Weights of a small mixture-of-experts language model, trained from scratch on English Wikipedia: 96 GeGLU neurons an expert, a shared expert of 128 neurons.
Below are experts of layer 5 (counted from 0) of a mixture-of-experts language model. Rows are named router (the router's row for the expert), gate (a neuron's input weights, with its number), up (a neuron's input weights, with its number) and show model dimensions 256-383. Each number is 200 + 20 x the weight over its row's rms, rounded and kept within 0 to 999.
After each expert's rows: a language model's description of what the expert responds to. This comes from a sample of Wikipedia text that the model never trained on.

# expert 1
router,234,230,156,226,163,192,202,172,169,206,152,163,213,228,225,218,218,196,179,202,164,208,194,203,270,202,213,201,189,206,198,224,211,225,178,171,225,189,193,213,175,201,174,194,198,236,200,187,209,258,213,228,215,191,193,160,194,189,242,196,219,183,219,156,181,208,201,190,219,209,193,203,221,205,217,194,154,207,178,238,229,225,211,188,195,190,159,182,182,200,188,212,175,171,204,178,223,225,220,193,189,178,191,224,152,217,226,199,213,195,199,214,203,201,216,211,199,207,216,233,185,222,201,199,202,211,176,214
gate0,217,204,191,178,184,214,184,212,196,181,181,207,184,183,238,206,210,220,194,173,194,178,218,207,224,162,195,209,210,176,207,196,207,228,199,198,231,181,155,207,183,189,210,165,233,200,164,216,206,207,197,217,213,191,212,168,213,193,205,221,206,232,191,233,213,220,206,202,200,204,187,216,188,180,186,203,154,229,193,199,227,209,188,214,186,209,203,201,198,215,180,195,161,210,170,190,202,215,198,197,229,176,190,184,211,193,223,207,183,202,223,197,184,176,194,199,201,217,231,217,137,232,193,210,182,206,157,202
up0,189,175,225,199,168,178,169,195,196,195,217,229,216,223,176,173,183,204,182,229,198,229,193,211,185,227,201,173,220,183,229,199,179,186,207,184,192,192,192,156,209,186,229,212,177,167,206,195,203,205,204,177,204,221,157,224,199,167,168,206,202,186,234,204,195,200,195,180,202,201,213,185,160,199,216,206,211,230,196,179,189,189,175,202,205,208,190,191,164,242,202,205,205,225,206,209,220,207,218,204,203,200,190,225,222,180,170,162,230,182,193,219,199,212,174,193,170,182,181,176,232,214,182,181,241,179,244,206
It responds to: Subject pronouns and organization nouns right before a verb, such as he, they, it, the company, the band.

# expert 30
router,267,186,175,187,229,210,218,205,218,220,197,198,175,204,184,163,191,226,209,191,205,227,213,176,200,229,203,206,205,206,164,206,224,232,178,186,156,203,194,221,184,197,205,204,210,196,217,205,165,228,170,187,215,176,189,233,180,218,190,223,207,192,235,208,219,180,195,179,230,234,165,198,184,196,187,239,211,196,205,181,183,203,199,161,186,229,214,190,202,163,227,207,203,193,238,164,181,196,222,238,192,182,216,199,217,192,203,191,190,233,157,213,209,205,171,221,200,183,220,207,162,202,228,180,196,199,207,204
gate0,176,202,176,223,255,159,223,207,234,207,189,175,204,195,182,196,188,181,202,206,218,198,184,207,236,183,204,167,165,192,172,214,214,230,199,224,221,229,223,184,214,194,196,214,201,193,197,188,156,212,182,171,182,194,213,223,218,230,196,193,185,225,199,216,188,219,204,204,212,230,191,200,203,217,185,210,182,172,188,185,246,176,216,195,191,196,217,223,187,173,208,169,205,182,197,199,213,205,216,197,225,177,200,187,218,208,200,184,203,202,196,192,216,145,213,202,255,188,186,212,174,177,225,185,197,238,208,192
up0,202,166,157,202,231,202,189,210,192,210,205,189,231,190,182,197,196,215,217,173,165,195,195,237,187,186,191,146,190,175,191,166,189,214,202,206,216,159,180,219,164,168,193,197,198,203,205,196,229,217,171,215,235,207,206,204,223,167,232,196,209,197,192,204,190,226,214,176,190,224,173,203,234,211,207,204,220,215,193,214,208,210,173,191,190,235,186,196,205,188,208,201,181,208,208,199,194,237,223,170,219,211,178,186,200,233,199,208,204,191,197,212,204,193,261,196,195,195,209,217,202,201,211,193,193,190,177,187
It responds to: Single letters or short pieces starting a word after a line break, quote, bracket or caret, such as Non-m-ember, Re-eb-ok, "F.

# expert 3
router,190,165,185,200,215,185,225,161,181,193,158,160,194,198,234,205,218,205,198,206,215,233,214,192,183,175,180,216,196,196,200,227,194,214,224,180,218,183,179,168,184,224,216,213,192,180,174,191,204,185,207,157,181,223,200,198,220,222,172,194,195,225,227,208,189,165,193,167,195,190,233,155,186,209,199,184,207,226,192,189,206,210,201,183,192,171,181,227,192,180,210,185,174,187,192,192,206,190,201,230,187,194,169,195,241,193,231,206,192,196,229,217,197,181,234,227,202,195,218,187,208,209,139,228,229,222,205,160
gate0,192,201,213,198,187,213,206,219,188,196,204,189,193,190,186,205,256,198,218,200,209,210,202,215,207,143,201,245,201,231,183,250,223,196,156,222,210,240,191,207,219,193,178,205,252,168,185,205,219,184,174,163,192,206,186,189,171,203,170,184,190,183,209,211,221,199,190,221,210,208,199,199,166,193,206,192,205,238,191,186,179,215,185,208,222,207,195,209,201,198,195,207,193,182,164,172,238,214,198,173,209,214,210,216,167,216,223,189,180,164,178,194,231,193,183,173,239,198,209,207,226,237,199,201,206,184,233,226
up0,224,214,176,218,205,185,186,206,197,180,195,245,200,215,182,191,210,244,204,196,202,184,216,225,233,197,166,173,236,161,226,189,227,176,208,204,228,233,217,200,178,203,215,213,160,207,211,211,212,209,172,209,198,178,232,166,170,197,224,215,170,204,199,229,203,182,213,180,174,202,191,227,194,219,192,169,191,224,235,206,188,168,242,247,193,172,177,207,207,184,200,202,178,189,230,213,203,179,216,213,242,216,232,159,182,198,199,155,188,184,191,216,199,241,217,221,226,171,228,196,183,218,192,191,226,187,183,169
It responds to: First pieces of proper names, often in aviation or military text, such as North (American), Ju, St., W, Route.

# expert 25
router,175,221,185,221,183,151,200,188,192,214,206,195,185,170,232,211,176,247,219,187,254,212,203,197,195,186,191,213,181,193,167,220,169,215,209,207,212,215,209,218,174,236,190,184,206,220,190,202,200,237,197,200,193,198,233,197,186,200,214,181,180,194,224,171,213,198,223,195,209,197,194,191,218,184,220,195,172,188,186,183,196,172,183,161,242,185,177,204,194,177,173,184,202,195,224,207,165,220,186,215,215,209,198,224,229,221,184,206,213,221,161,216,195,219,240,212,207,190,227,162,183,179,205,214,181,180,177,220
gate0,216,218,199,246,196,192,201,214,179,206,170,178,223,212,220,199,196,173,198,206,180,203,207,166,168,210,211,226,192,203,211,205,191,223,173,178,217,236,189,199,192,248,187,206,222,235,205,195,252,196,178,218,237,178,211,220,227,196,195,182,172,183,197,172,197,193,224,193,209,201,235,223,209,233,165,199,197,202,192,176,201,217,192,199,184,183,204,187,214,209,194,213,226,200,258,168,186,189,173,181,215,189,223,196,189,193,180,212,190,157,144,205,204,225,203,196,175,181,189,199,178,207,241,190,167,189,206,217
up0,163,193,194,220,171,222,195,182,198,202,208,199,209,229,203,189,186,191,162,204,190,187,203,224,175,203,210,216,190,190,176,177,197,211,217,196,192,182,209,212,176,243,232,220,215,167,179,184,182,187,197,207,197,196,194,199,167,221,196,236,136,208,194,221,206,219,189,204,173,194,179,182,245,174,222,187,199,194,200,197,225,215,239,182,207,187,189,206,212,165,201,197,179,166,150,212,205,214,215,173,211,171,205,186,195,203,204,184,181,233,193,203,211,208,200,225,202,210,217,215,209,200,223,213,164,213,208,171
It responds to: Final words of racing teams, clubs and tournaments, mostly in motorsport or sports tables, such as Racing, Cup, FC, Championships.

# expert 4
router,184,209,183,195,185,189,203,191,234,184,173,215,167,199,204,238,167,191,200,225,253,194,227,198,219,208,217,207,214,196,227,214,166,173,206,231,193,205,243,183,204,196,198,211,167,229,184,200,190,198,218,208,173,171,216,198,190,200,209,204,192,216,201,201,186,232,193,178,236,192,185,170,236,200,177,202,174,200,179,189,223,238,207,171,166,193,205,171,206,219,236,155,205,235,212,250,179,220,185,205,204,200,214,195,165,233,199,201,195,198,215,192,190,202,230,168,204,192,219,208,205,212,187,199,206,202,187,181
gate0,184,162,192,212,192,205,186,194,224,189,208,203,194,197,227,207,180,173,211,206,178,186,199,200,225,189,197,196,203,239,197,207,236,220,191,233,174,190,173,150,190,216,202,221,169,191,208,224,172,205,200,210,206,190,202,209,215,210,205,192,205,197,220,197,205,201,202,169,206,239,209,180,180,178,153,205,195,210,235,202,213,178,193,186,166,232,186,188,138,235,210,148,177,173,186,189,212,175,190,210,207,182,181,217,217,232,208,194,211,158,213,205,194,179,186,184,206,192,192,213,204,244,187,196,208,215,185,174
up0,185,216,205,178,169,200,210,192,192,155,211,214,189,179,191,199,165,233,221,202,163,204,177,215,237,200,150,217,190,233,186,227,180,185,160,180,205,216,208,228,223,217,204,167,183,184,196,204,204,159,211,199,198,182,233,232,189,192,186,209,186,187,198,225,178,231,169,171,220,203,189,200,190,166,197,232,207,214,190,187,195,191,217,210,199,188,165,202,217,186,205,215,180,206,203,201,180,183,205,194,159,181,195,202,201,187,242,202,184,200,172,216,223,222,180,236,197,203,184,227,236,196,209,207,162,211,182,182
It responds to: Music genre words and their pieces in album or band articles, such as rock, indie, blues, pop, metal, plus color words like red, blue.

# expert 31
router,223,193,204,195,218,183,181,205,237,178,242,196,205,229,178,208,192,154,212,187,188,182,195,192,196,187,210,194,171,220,179,188,200,213,245,176,182,182,201,183,189,172,188,193,207,177,212,213,204,197,203,205,181,200,167,199,227,202,199,201,193,224,220,208,218,178,180,210,208,210,173,156,213,202,212,205,199,235,214,191,227,182,173,233,161,214,213,231,241,185,226,200,168,171,170,202,205,178,184,177,186,172,221,180,225,218,207,191,176,193,203,212,183,194,188,213,209,181,227,209,197,188,189,218,219,199,151,209
gate0,186,200,214,213,187,195,221,202,176,209,192,200,188,180,204,229,222,205,189,220,233,179,200,216,214,171,188,227,179,192,249,234,178,203,171,200,219,196,206,189,196,237,205,177,203,216,200,220,203,217,219,190,198,180,230,231,211,219,187,195,204,183,188,213,228,196,239,208,212,197,186,209,195,213,231,166,218,175,172,203,201,192,204,164,229,212,201,184,200,167,176,218,205,202,223,222,210,192,184,184,173,153,208,205,176,209,182,218,182,196,206,191,226,194,200,214,220,217,206,214,211,207,205,175,223,247,177,231
up0,224,183,222,222,185,190,199,183,201,213,208,236,239,212,192,191,210,162,192,190,177,195,187,184,199,175,230,246,223,195,202,204,186,221,215,215,216,222,222,223,204,207,220,193,220,247,195,199,191,243,219,186,222,192,203,172,191,205,200,212,191,223,216,177,183,248,180,216,202,195,203,197,186,193,171,192,230,187,207,190,201,222,192,213,199,178,216,193,198,215,218,210,174,216,216,202,227,197,229,228,196,198,197,233,232,181,206,173,194,160,164,213,176,202,181,210,180,196,186,214,215,165,220,179,212,207,205,239
It responds to: Opening pieces of surnames right after a first name, such as Gall-man, Kn-utson, St-olk, plus whole surnames like Miller.

# expert 40
router,170,207,206,188,211,227,224,187,169,171,213,193,219,221,190,180,186,208,191,198,172,197,176,229,181,173,210,218,205,210,179,193,230,236,186,203,160,173,197,213,190,185,163,209,198,184,197,173,208,224,190,209,207,224,241,190,230,211,205,226,216,206,197,185,193,234,156,177,178,186,167,216,218,197,205,211,217,168,161,219,200,180,224,207,197,205,214,186,194,187,193,195,191,178,177,188,218,170,218,198,189,183,214,216,200,210,217,193,189,185,230,175,208,197,226,207,219,221,186,184,241,220,215,192,185,201,213,230
gate0,195,198,222,179,223,219,239,241,231,197,188,182,191,198,177,169,201,214,172,192,164,202,199,227,192,185,178,225,222,184,174,202,217,203,201,188,189,173,200,210,230,183,203,212,207,196,219,193,196,196,233,184,211,221,219,210,183,194,202,212,210,200,218,214,191,199,178,235,202,212,199,212,213,231,202,182,199,187,230,202,217,178,190,196,191,213,198,225,223,203,213,220,193,195,162,207,204,202,170,244,224,165,205,208,186,188,196,200,194,212,205,207,175,186,179,217,207,248,182,188,222,160,170,181,218,214,235,147
up0,199,205,209,178,197,191,209,232,197,201,163,224,182,197,219,241,210,195,181,183,227,207,187,192,192,202,189,206,223,190,192,172,285,201,174,179,216,203,176,195,185,193,191,202,234,192,206,223,184,213,194,187,196,206,224,199,172,195,207,218,214,227,159,228,211,224,217,181,191,169,208,235,184,188,165,166,210,218,215,157,239,207,203,218,199,207,191,185,173,164,210,201,199,206,218,200,234,204,196,202,165,182,214,203,198,189,181,214,218,232,229,210,184,176,208,231,187,196,214,172,200,222,168,171,221,192,165,198
It responds to: Words or pieces fused with a following comma that ends a clause or list item, such as season, album, 1999, Jackson, finals.

# expert 19
router,222,176,173,197,198,223,172,188,195,187,194,178,182,211,215,216,190,172,212,227,200,175,183,199,174,176,207,177,182,200,182,198,176,190,215,206,201,190,191,208,223,222,217,213,211,220,158,211,190,171,176,227,197,236,201,188,198,200,239,191,177,174,196,214,206,188,208,228,156,195,230,188,207,195,189,231,218,180,217,181,200,202,214,162,203,170,245,166,181,205,180,142,204,214,220,171,204,232,224,198,223,193,204,213,170,224,242,175,174,215,187,219,202,185,229,201,174,216,224,227,185,186,209,187,170,192,203,208
gate0,211,221,200,173,200,207,199,190,187,270,218,201,181,218,189,178,197,187,174,215,216,184,203,216,186,195,195,174,178,199,177,154,202,180,204,218,192,184,187,195,182,203,187,228,211,232,207,218,215,201,214,197,227,216,188,192,165,195,192,239,168,166,171,223,199,211,201,210,170,200,214,160,212,212,226,201,187,217,209,206,162,187,214,211,188,205,205,187,190,204,172,221,219,220,201,188,195,186,223,178,191,195,211,203,173,207,190,183,193,194,177,173,172,181,237,210,219,243,219,213,201,197,194,192,205,215,148,190
up0,177,193,214,209,194,182,190,195,162,171,213,213,220,194,198,192,225,224,243,197,180,218,202,189,218,216,214,187,246,181,216,203,209,212,236,189,191,207,231,183,181,213,186,172,191,200,214,160,179,173,207,202,184,176,213,210,179,189,214,195,190,233,186,183,210,170,176,187,206,202,187,215,210,194,162,175,213,204,220,199,199,198,197,206,234,179,172,220,184,188,225,181,199,220,225,223,187,224,208,187,177,188,202,189,162,187,206,224,223,206,217,211,217,221,187,173,240,190,175,167,178,214,186,186,199,177,222,193
It responds to: Word pieces inside parentheses, often ends of romanized Japanese names, coordinates (°E) and glosses, such as Nag-ata, (born.

# expert 37
router,213,222,187,229,202,178,179,184,189,211,181,203,214,215,197,204,173,179,220,176,169,219,201,202,229,156,223,216,205,199,188,230,198,203,224,215,181,205,200,233,212,168,185,190,210,221,185,188,193,228,225,232,212,213,194,155,210,205,239,181,186,196,219,203,180,171,198,193,197,176,200,182,228,182,223,214,166,207,172,206,191,211,165,242,204,187,198,170,205,177,223,187,170,154,172,206,220,215,213,166,215,195,194,209,187,197,222,205,160,219,187,221,217,196,221,194,240,205,210,235,205,176,218,209,207,181,163,234
gate0,200,191,198,184,205,187,204,223,225,202,188,220,243,239,217,188,202,214,187,177,230,176,185,176,219,166,206,191,198,229,202,193,180,217,190,165,201,156,201,193,196,186,205,196,218,224,201,224,207,195,191,214,215,181,219,233,165,194,205,174,181,218,179,169,202,214,219,178,208,218,218,172,197,211,196,227,206,223,225,218,183,197,188,200,212,194,195,202,200,222,207,202,207,227,205,209,214,218,171,219,185,194,184,223,199,205,258,196,200,211,227,194,185,213,186,186,190,217,189,216,169,241,170,211,180,205,230,205
up0,220,218,195,214,203,205,213,192,157,191,192,188,140,191,201,199,182,206,221,201,178,208,199,201,216,224,174,237,172,199,190,184,211,201,171,172,206,195,207,213,197,236,201,200,188,166,207,164,211,204,211,227,243,217,202,212,212,213,200,189,212,201,202,222,194,202,186,230,167,143,176,182,199,204,207,213,212,205,175,237,175,212,240,217,194,217,176,240,195,209,234,196,198,227,158,186,194,174,219,199,210,233,232,225,184,200,180,215,167,194,217,181,190,210,211,200,194,202,233,183,189,211,204,198,225,184,215,201
It responds to: Object pronouns and the ends of person names, usually before 's or a verb, such as him, them, Ny-gren, Jacob.

# expert 16
router,225,214,193,182,239,184,202,188,178,194,207,196,207,181,256,184,215,216,233,212,208,198,164,209,200,192,199,180,181,191,171,207,205,151,227,169,206,214,176,153,182,196,203,208,187,209,178,203,201,207,185,199,219,215,195,219,202,216,242,240,170,190,199,163,200,159,197,243,210,198,216,209,175,196,204,198,218,208,176,240,181,194,192,202,200,148,197,246,218,214,217,190,195,201,193,173,189,206,160,200,184,188,191,195,221,212,203,248,212,195,229,205,180,199,203,207,184,207,213,203,202,209,201,206,221,196,215,220
gate0,200,221,221,208,191,211,161,211,191,194,205,170,218,216,206,161,184,209,197,181,183,240,172,213,182,216,179,190,205,194,245,178,195,181,211,197,193,187,196,190,199,169,229,210,219,192,192,210,185,186,188,204,201,239,181,183,219,194,237,224,219,182,228,186,175,172,205,213,173,177,181,182,228,204,207,213,240,181,201,213,214,193,217,231,174,177,197,204,210,206,224,206,183,184,236,185,209,172,224,177,186,159,182,217,189,183,204,208,171,200,172,198,174,177,207,212,219,262,195,194,201,212,217,169,187,201,185,169
up0,235,223,214,188,188,183,221,199,224,181,195,179,239,187,206,207,232,229,185,215,206,202,176,258,186,152,202,173,193,197,195,180,181,192,221,200,218,215,184,213,196,220,222,194,173,229,203,185,212,208,193,190,207,208,176,190,209,188,221,199,200,218,223,181,189,203,230,208,188,198,155,216,210,187,206,193,186,166,217,192,207,243,211,208,203,192,211,189,201,193,187,157,173,200,156,179,213,159,219,194,200,188,190,186,253,195,183,182,137,232,208,176,199,189,212,190,184,206,204,223,188,189,218,175,195,222,217,200
It responds to: First pieces of geographic names after the, of, in or at, such as Mount, Gulf, Loch, San, Ka(ipara), A(qaba).

# expert 2
router,181,184,164,164,210,214,200,195,200,197,202,202,209,224,175,210,147,182,220,192,205,198,198,196,200,221,166,192,206,217,201,213,228,194,197,218,175,217,186,221,175,188,191,188,220,211,224,205,216,166,193,191,197,206,198,237,214,198,169,220,167,224,191,204,204,174,176,192,219,218,173,226,182,203,182,202,231,180,204,160,214,208,186,224,187,207,218,179,175,223,217,183,233,169,221,193,188,215,195,217,212,206,202,226,231,200,209,232,196,217,183,212,194,207,155,196,190,190,223,183,179,198,227,189,172,191,204,200
gate0,215,187,209,179,205,207,184,173,203,180,211,215,191,236,191,216,225,179,200,193,217,206,160,231,208,195,175,189,179,210,219,228,177,190,197,188,180,177,187,201,200,228,228,190,187,215,217,223,180,219,175,212,218,219,221,206,166,174,202,199,198,183,208,183,207,218,205,181,189,178,204,204,214,195,205,192,209,165,199,203,190,221,207,182,173,225,229,179,196,239,218,185,194,180,250,186,205,186,218,204,219,218,214,188,225,235,196,220,217,192,215,197,190,152,231,228,176,140,194,180,204,198,207,162,176,200,184,246
up0,211,170,200,213,210,187,196,186,183,216,187,193,207,195,213,175,212,236,193,184,174,177,184,213,174,225,204,189,172,183,197,223,228,222,207,236,198,144,178,178,239,205,211,207,175,186,189,161,221,192,199,160,175,188,202,197,188,169,176,220,188,192,183,192,204,223,236,190,179,198,214,245,190,197,204,218,183,172,193,199,187,200,222,196,178,200,191,197,190,229,217,156,179,192,184,218,229,177,196,199,194,216,220,228,239,215,190,225,213,181,215,222,217,241,223,221,208,172,189,174,143,206,206,215,206,190,229,217
It responds to: Single-letter and short subword pieces inside non-English words and names, mostly French or Italian, such as L'In-v-ité, Mag-g-iora, ab-b-r.

# expert 9
router,191,205,212,189,175,172,183,177,218,182,218,191,174,200,197,206,187,216,209,165,220,208,220,194,227,175,224,175,206,168,209,225,197,207,193,208,185,207,209,200,181,205,176,223,201,221,184,194,164,216,201,207,225,200,238,212,203,193,214,147,238,204,172,205,190,217,207,191,220,180,195,165,226,192,190,187,204,205,189,196,239,215,192,177,197,209,171,163,201,238,226,213,189,187,195,180,199,225,187,211,196,211,222,207,193,194,222,178,210,205,193,203,202,223,209,186,212,208,217,223,208,168,196,208,215,235,189,186
gate0,191,186,185,218,185,209,217,201,228,180,212,201,222,194,185,212,210,195,222,182,181,201,168,229,209,170,180,190,208,200,194,184,229,196,207,219,203,198,161,178,184,183,231,168,211,194,178,191,210,195,208,178,168,186,217,218,219,225,196,188,203,196,210,175,178,241,193,186,233,165,205,237,181,211,209,207,224,199,198,232,228,177,182,202,177,217,167,206,229,210,189,222,239,187,205,256,201,156,230,177,193,217,213,177,215,206,202,199,156,186,216,200,200,181,188,207,210,189,211,189,184,215,216,202,214,218,192,193
up0,189,195,187,203,202,181,235,164,223,207,201,215,201,160,192,194,176,183,202,178,172,201,163,239,169,184,207,212,216,205,227,222,209,193,190,215,198,192,164,162,196,177,213,177,246,200,183,213,177,190,210,205,196,230,211,192,191,211,200,199,167,233,172,184,208,218,181,168,244,179,174,206,195,215,235,221,172,219,192,190,221,217,148,218,187,198,187,217,202,203,211,217,214,171,223,220,208,174,212,198,157,207,212,190,174,200,201,213,207,174,208,209,226,203,180,226,196,161,213,202,190,224,214,178,232,181,193,220
It responds to: Nationality adjectives and award-category openers in award tables and filmographies, such as British, Chinese, Best (Actor), Favorite.

# expert 54
router,207,213,155,202,217,211,210,223,213,197,207,180,236,187,226,189,222,186,207,183,208,213,191,194,234,204,167,165,208,150,203,203,182,173,210,193,222,199,186,217,202,199,198,177,164,172,206,214,221,187,168,169,218,173,223,182,205,215,186,180,160,214,198,226,166,210,190,193,216,187,229,213,213,182,175,213,197,174,214,185,191,229,169,194,192,188,182,181,216,194,220,203,227,188,173,235,173,173,203,230,205,231,208,216,209,234,202,214,219,180,193,163,199,217,209,192,197,175,193,201,181,215,192,224,163,201,205,204
gate0,203,199,210,225,209,205,254,225,219,213,216,204,202,206,206,223,182,194,211,194,203,223,198,187,211,230,146,192,177,202,196,203,179,192,179,211,221,220,215,189,179,202,204,214,143,193,210,179,203,188,199,209,198,212,230,181,174,202,185,192,219,169,163,197,210,196,188,211,227,201,204,231,204,221,179,205,223,221,201,196,166,202,226,180,189,209,182,206,189,192,190,204,194,206,183,209,207,198,187,205,177,209,203,197,206,197,172,213,192,149,157,212,190,184,227,199,202,197,253,172,180,217,218,232,224,241,204,185
up0,238,193,220,226,181,197,211,206,197,194,197,196,157,236,186,199,195,176,193,215,215,207,191,190,216,222,178,186,209,209,186,171,188,219,198,276,222,208,201,213,198,178,229,225,202,187,223,236,224,207,202,211,184,184,224,196,236,171,177,188,212,173,203,209,184,210,192,200,198,209,176,201,223,204,171,182,205,208,197,205,191,242,189,195,181,222,174,219,205,196,199,186,206,221,237,207,244,226,179,207,219,178,225,195,197,216,178,219,212,175,193,217,170,184,236,227,194,216,212,198,162,193,235,244,213,162,180,207
It responds to: Word pieces ending French, Italian and other proper names, often z, in, is, ell, such as Clisson, Quartz, Canelli.

# expert 12
router,171,202,224,201,213,230,246,187,227,234,225,213,196,184,175,191,215,189,211,199,183,180,171,227,219,199,189,206,222,224,227,178,184,234,178,221,174,201,196,177,199,158,168,212,186,220,192,176,193,209,204,215,215,183,187,187,194,208,195,246,203,209,205,198,204,234,190,185,207,191,176,206,208,222,195,215,207,204,185,224,187,141,191,201,188,180,170,195,169,153,174,200,233,191,160,159,242,169,198,198,165,190,217,180,181,224,212,200,181,199,221,225,215,179,196,221,204,224,212,203,220,187,232,173,223,195,205,184
gate0,211,160,216,181,186,222,189,202,198,186,192,205,163,200,185,167,203,192,212,211,163,200,215,210,187,176,172,190,177,209,191,179,193,214,195,196,180,209,224,201,203,206,206,220,175,162,203,213,198,196,203,188,176,233,249,171,216,234,187,212,237,199,193,239,189,216,155,222,188,196,190,178,195,179,228,223,198,193,214,211,208,208,174,216,210,200,213,187,189,236,199,189,226,192,187,165,167,218,170,208,187,172,226,216,234,216,209,185,204,207,206,174,222,174,201,195,185,223,187,194,182,192,194,192,176,207,199,187
up0,226,182,201,205,219,196,205,228,218,197,204,223,205,171,238,217,233,219,179,171,214,250,209,206,207,210,196,198,182,204,223,205,212,223,228,194,209,221,221,178,215,195,173,216,245,189,190,191,200,221,220,233,138,222,219,225,168,199,228,204,191,196,195,221,207,197,170,214,216,198,234,186,229,193,143,214,208,209,186,192,227,212,206,198,202,212,169,217,237,187,214,196,176,220,172,218,194,197,211,237,185,204,205,214,193,169,211,228,222,208,205,209,178,202,214,194,221,217,207,203,218,181,168,202,200,190,167,196
It responds to: Relative pronouns and subordinators opening a new clause, such as that, which, whom, where, However, plus introductory "In 2015," phrases.

# expert 10
router,238,193,200,195,186,216,208,181,210,210,183,207,223,222,162,170,186,167,216,185,207,225,215,214,214,186,231,221,212,213,201,220,205,200,234,223,177,182,169,210,185,195,179,245,221,217,186,200,210,227,234,215,202,191,180,183,168,194,222,186,164,210,200,190,183,209,220,215,236,170,188,208,234,201,205,179,201,185,205,216,200,186,170,214,202,220,178,198,196,197,229,203,188,200,167,176,212,197,197,169,194,224,174,220,187,182,215,248,173,185,182,204,215,188,238,209,218,208,230,213,189,214,202,210,217,200,215,183
gate0,234,225,195,215,189,209,179,213,195,184,208,167,197,211,199,164,207,201,175,195,186,228,214,195,218,217,185,198,221,185,156,198,186,208,163,184,175,202,238,221,209,214,204,186,189,222,206,222,220,194,162,208,202,214,186,198,194,169,223,195,232,202,202,201,214,191,179,188,181,237,208,210,156,243,210,224,209,218,223,221,220,222,208,180,180,203,203,224,207,209,186,205,249,176,223,190,204,183,189,191,200,223,205,211,181,204,226,200,215,221,210,195,226,226,205,242,191,180,206,216,182,211,186,191,198,182,189,199
up0,195,167,225,188,212,206,183,165,221,212,216,213,175,220,195,181,207,193,183,214,196,238,205,215,205,234,203,216,159,226,196,176,219,229,192,196,176,223,166,198,208,203,225,175,214,215,186,200,216,192,201,209,216,183,220,197,177,226,186,149,171,214,209,192,168,185,228,191,174,170,202,176,210,201,229,170,203,203,187,172,179,202,187,195,218,201,235,220,191,165,169,235,193,225,165,215,172,178,175,225,216,185,244,173,206,186,187,204,198,187,187,173,224,191,205,213,207,188,195,204,230,194,236,210,203,205,211,212
It responds to: Plural people nouns and the auxiliaries or modals after them in general prose, such as people, students, troops, were, would, be.

# expert 50
router,220,236,194,211,178,167,206,203,190,167,162,203,191,225,218,161,203,152,219,184,202,209,169,210,186,223,217,206,192,213,167,217,174,205,187,222,186,208,171,230,204,191,187,204,167,184,172,195,170,205,205,215,206,181,210,181,204,209,191,174,226,213,213,217,196,223,208,204,223,180,206,211,206,198,173,174,211,206,187,178,217,228,184,207,203,167,175,193,209,216,216,198,208,177,180,219,223,226,166,207,199,174,203,213,200,218,210,180,198,156,180,175,198,183,153,198,211,220,228,210,197,230,174,187,213,185,178,252
gate0,202,203,223,206,172,180,218,214,218,199,209,158,172,177,177,202,204,232,190,225,198,208,195,211,186,191,196,204,205,165,208,214,199,224,231,211,182,217,184,198,198,231,192,222,218,230,186,205,171,234,175,223,166,183,184,191,190,206,213,193,207,186,204,191,226,191,250,201,213,215,173,226,174,182,218,160,197,220,233,230,175,171,200,186,194,206,178,173,218,199,189,198,206,177,190,183,196,197,220,173,199,218,193,218,166,226,228,197,216,193,189,198,198,246,197,189,225,202,205,216,206,194,166,197,235,206,172,220
up0,197,206,186,220,196,216,226,226,199,223,220,180,169,182,194,207,163,179,196,200,187,217,197,224,237,202,164,250,194,224,175,184,201,169,209,232,209,166,226,167,215,226,195,176,199,181,192,181,208,224,178,179,213,192,193,192,203,234,170,205,207,192,207,172,195,225,211,199,221,181,189,224,176,234,196,200,191,176,194,218,196,213,244,205,156,215,207,212,203,211,202,230,223,206,184,209,176,187,214,216,217,182,223,211,176,208,219,209,192,189,198,198,209,191,186,192,199,198,152,226,199,145,226,169,189,203,225,186
It responds to: Names of newspapers, magazines and review sources, plus ISBN numbers and acronym pieces, such as Times, Rolling Stone, Herald, BBC.

# expert 51
router,214,220,192,206,205,174,197,210,238,211,201,188,176,194,219,206,207,227,191,209,195,227,227,172,208,211,235,212,180,207,165,181,202,229,184,161,191,229,217,207,223,205,187,193,200,168,245,177,203,174,179,252,233,191,202,205,203,216,197,172,211,186,171,171,191,195,235,206,215,228,180,214,197,217,161,241,175,206,203,172,213,222,216,188,198,203,200,216,178,174,190,213,193,199,213,177,199,230,207,217,165,171,209,202,154,194,199,204,221,223,227,199,210,216,208,191,181,190,242,186,195,218,213,157,199,211,194,222
gate0,190,179,224,194,199,221,214,188,203,222,181,219,232,189,203,190,191,200,197,210,218,195,192,198,216,188,190,179,204,201,190,197,198,221,184,174,176,190,182,185,182,171,191,190,195,194,237,178,221,195,188,214,180,187,213,183,199,212,180,184,210,187,204,193,224,165,156,222,214,179,154,156,209,205,211,207,220,195,204,178,180,213,194,227,208,155,224,220,181,239,229,180,191,230,207,188,205,223,181,212,200,218,221,162,212,193,214,225,195,196,188,243,199,165,198,185,177,195,216,225,203,185,197,194,199,189,213,229
up0,172,162,227,223,181,202,189,192,220,234,208,191,199,193,218,232,221,216,202,180,217,202,211,171,182,220,192,209,198,216,212,211,217,216,203,210,173,220,187,173,173,240,214,241,220,195,195,194,187,216,231,178,185,229,230,185,242,224,213,186,169,208,198,218,203,193,145,238,220,207,180,241,197,207,211,206,257,188,190,208,178,194,204,241,192,254,229,183,197,211,210,161,180,199,224,215,198,204,198,212,234,206,180,194,217,210,207,228,204,196,205,214,207,181,193,201,192,215,172,190,186,199,230,178,220,204,215,236
It responds to: First tokens of lines after headings or inside tables, such as ==See, |---| rows, row numbers, section-opening letters.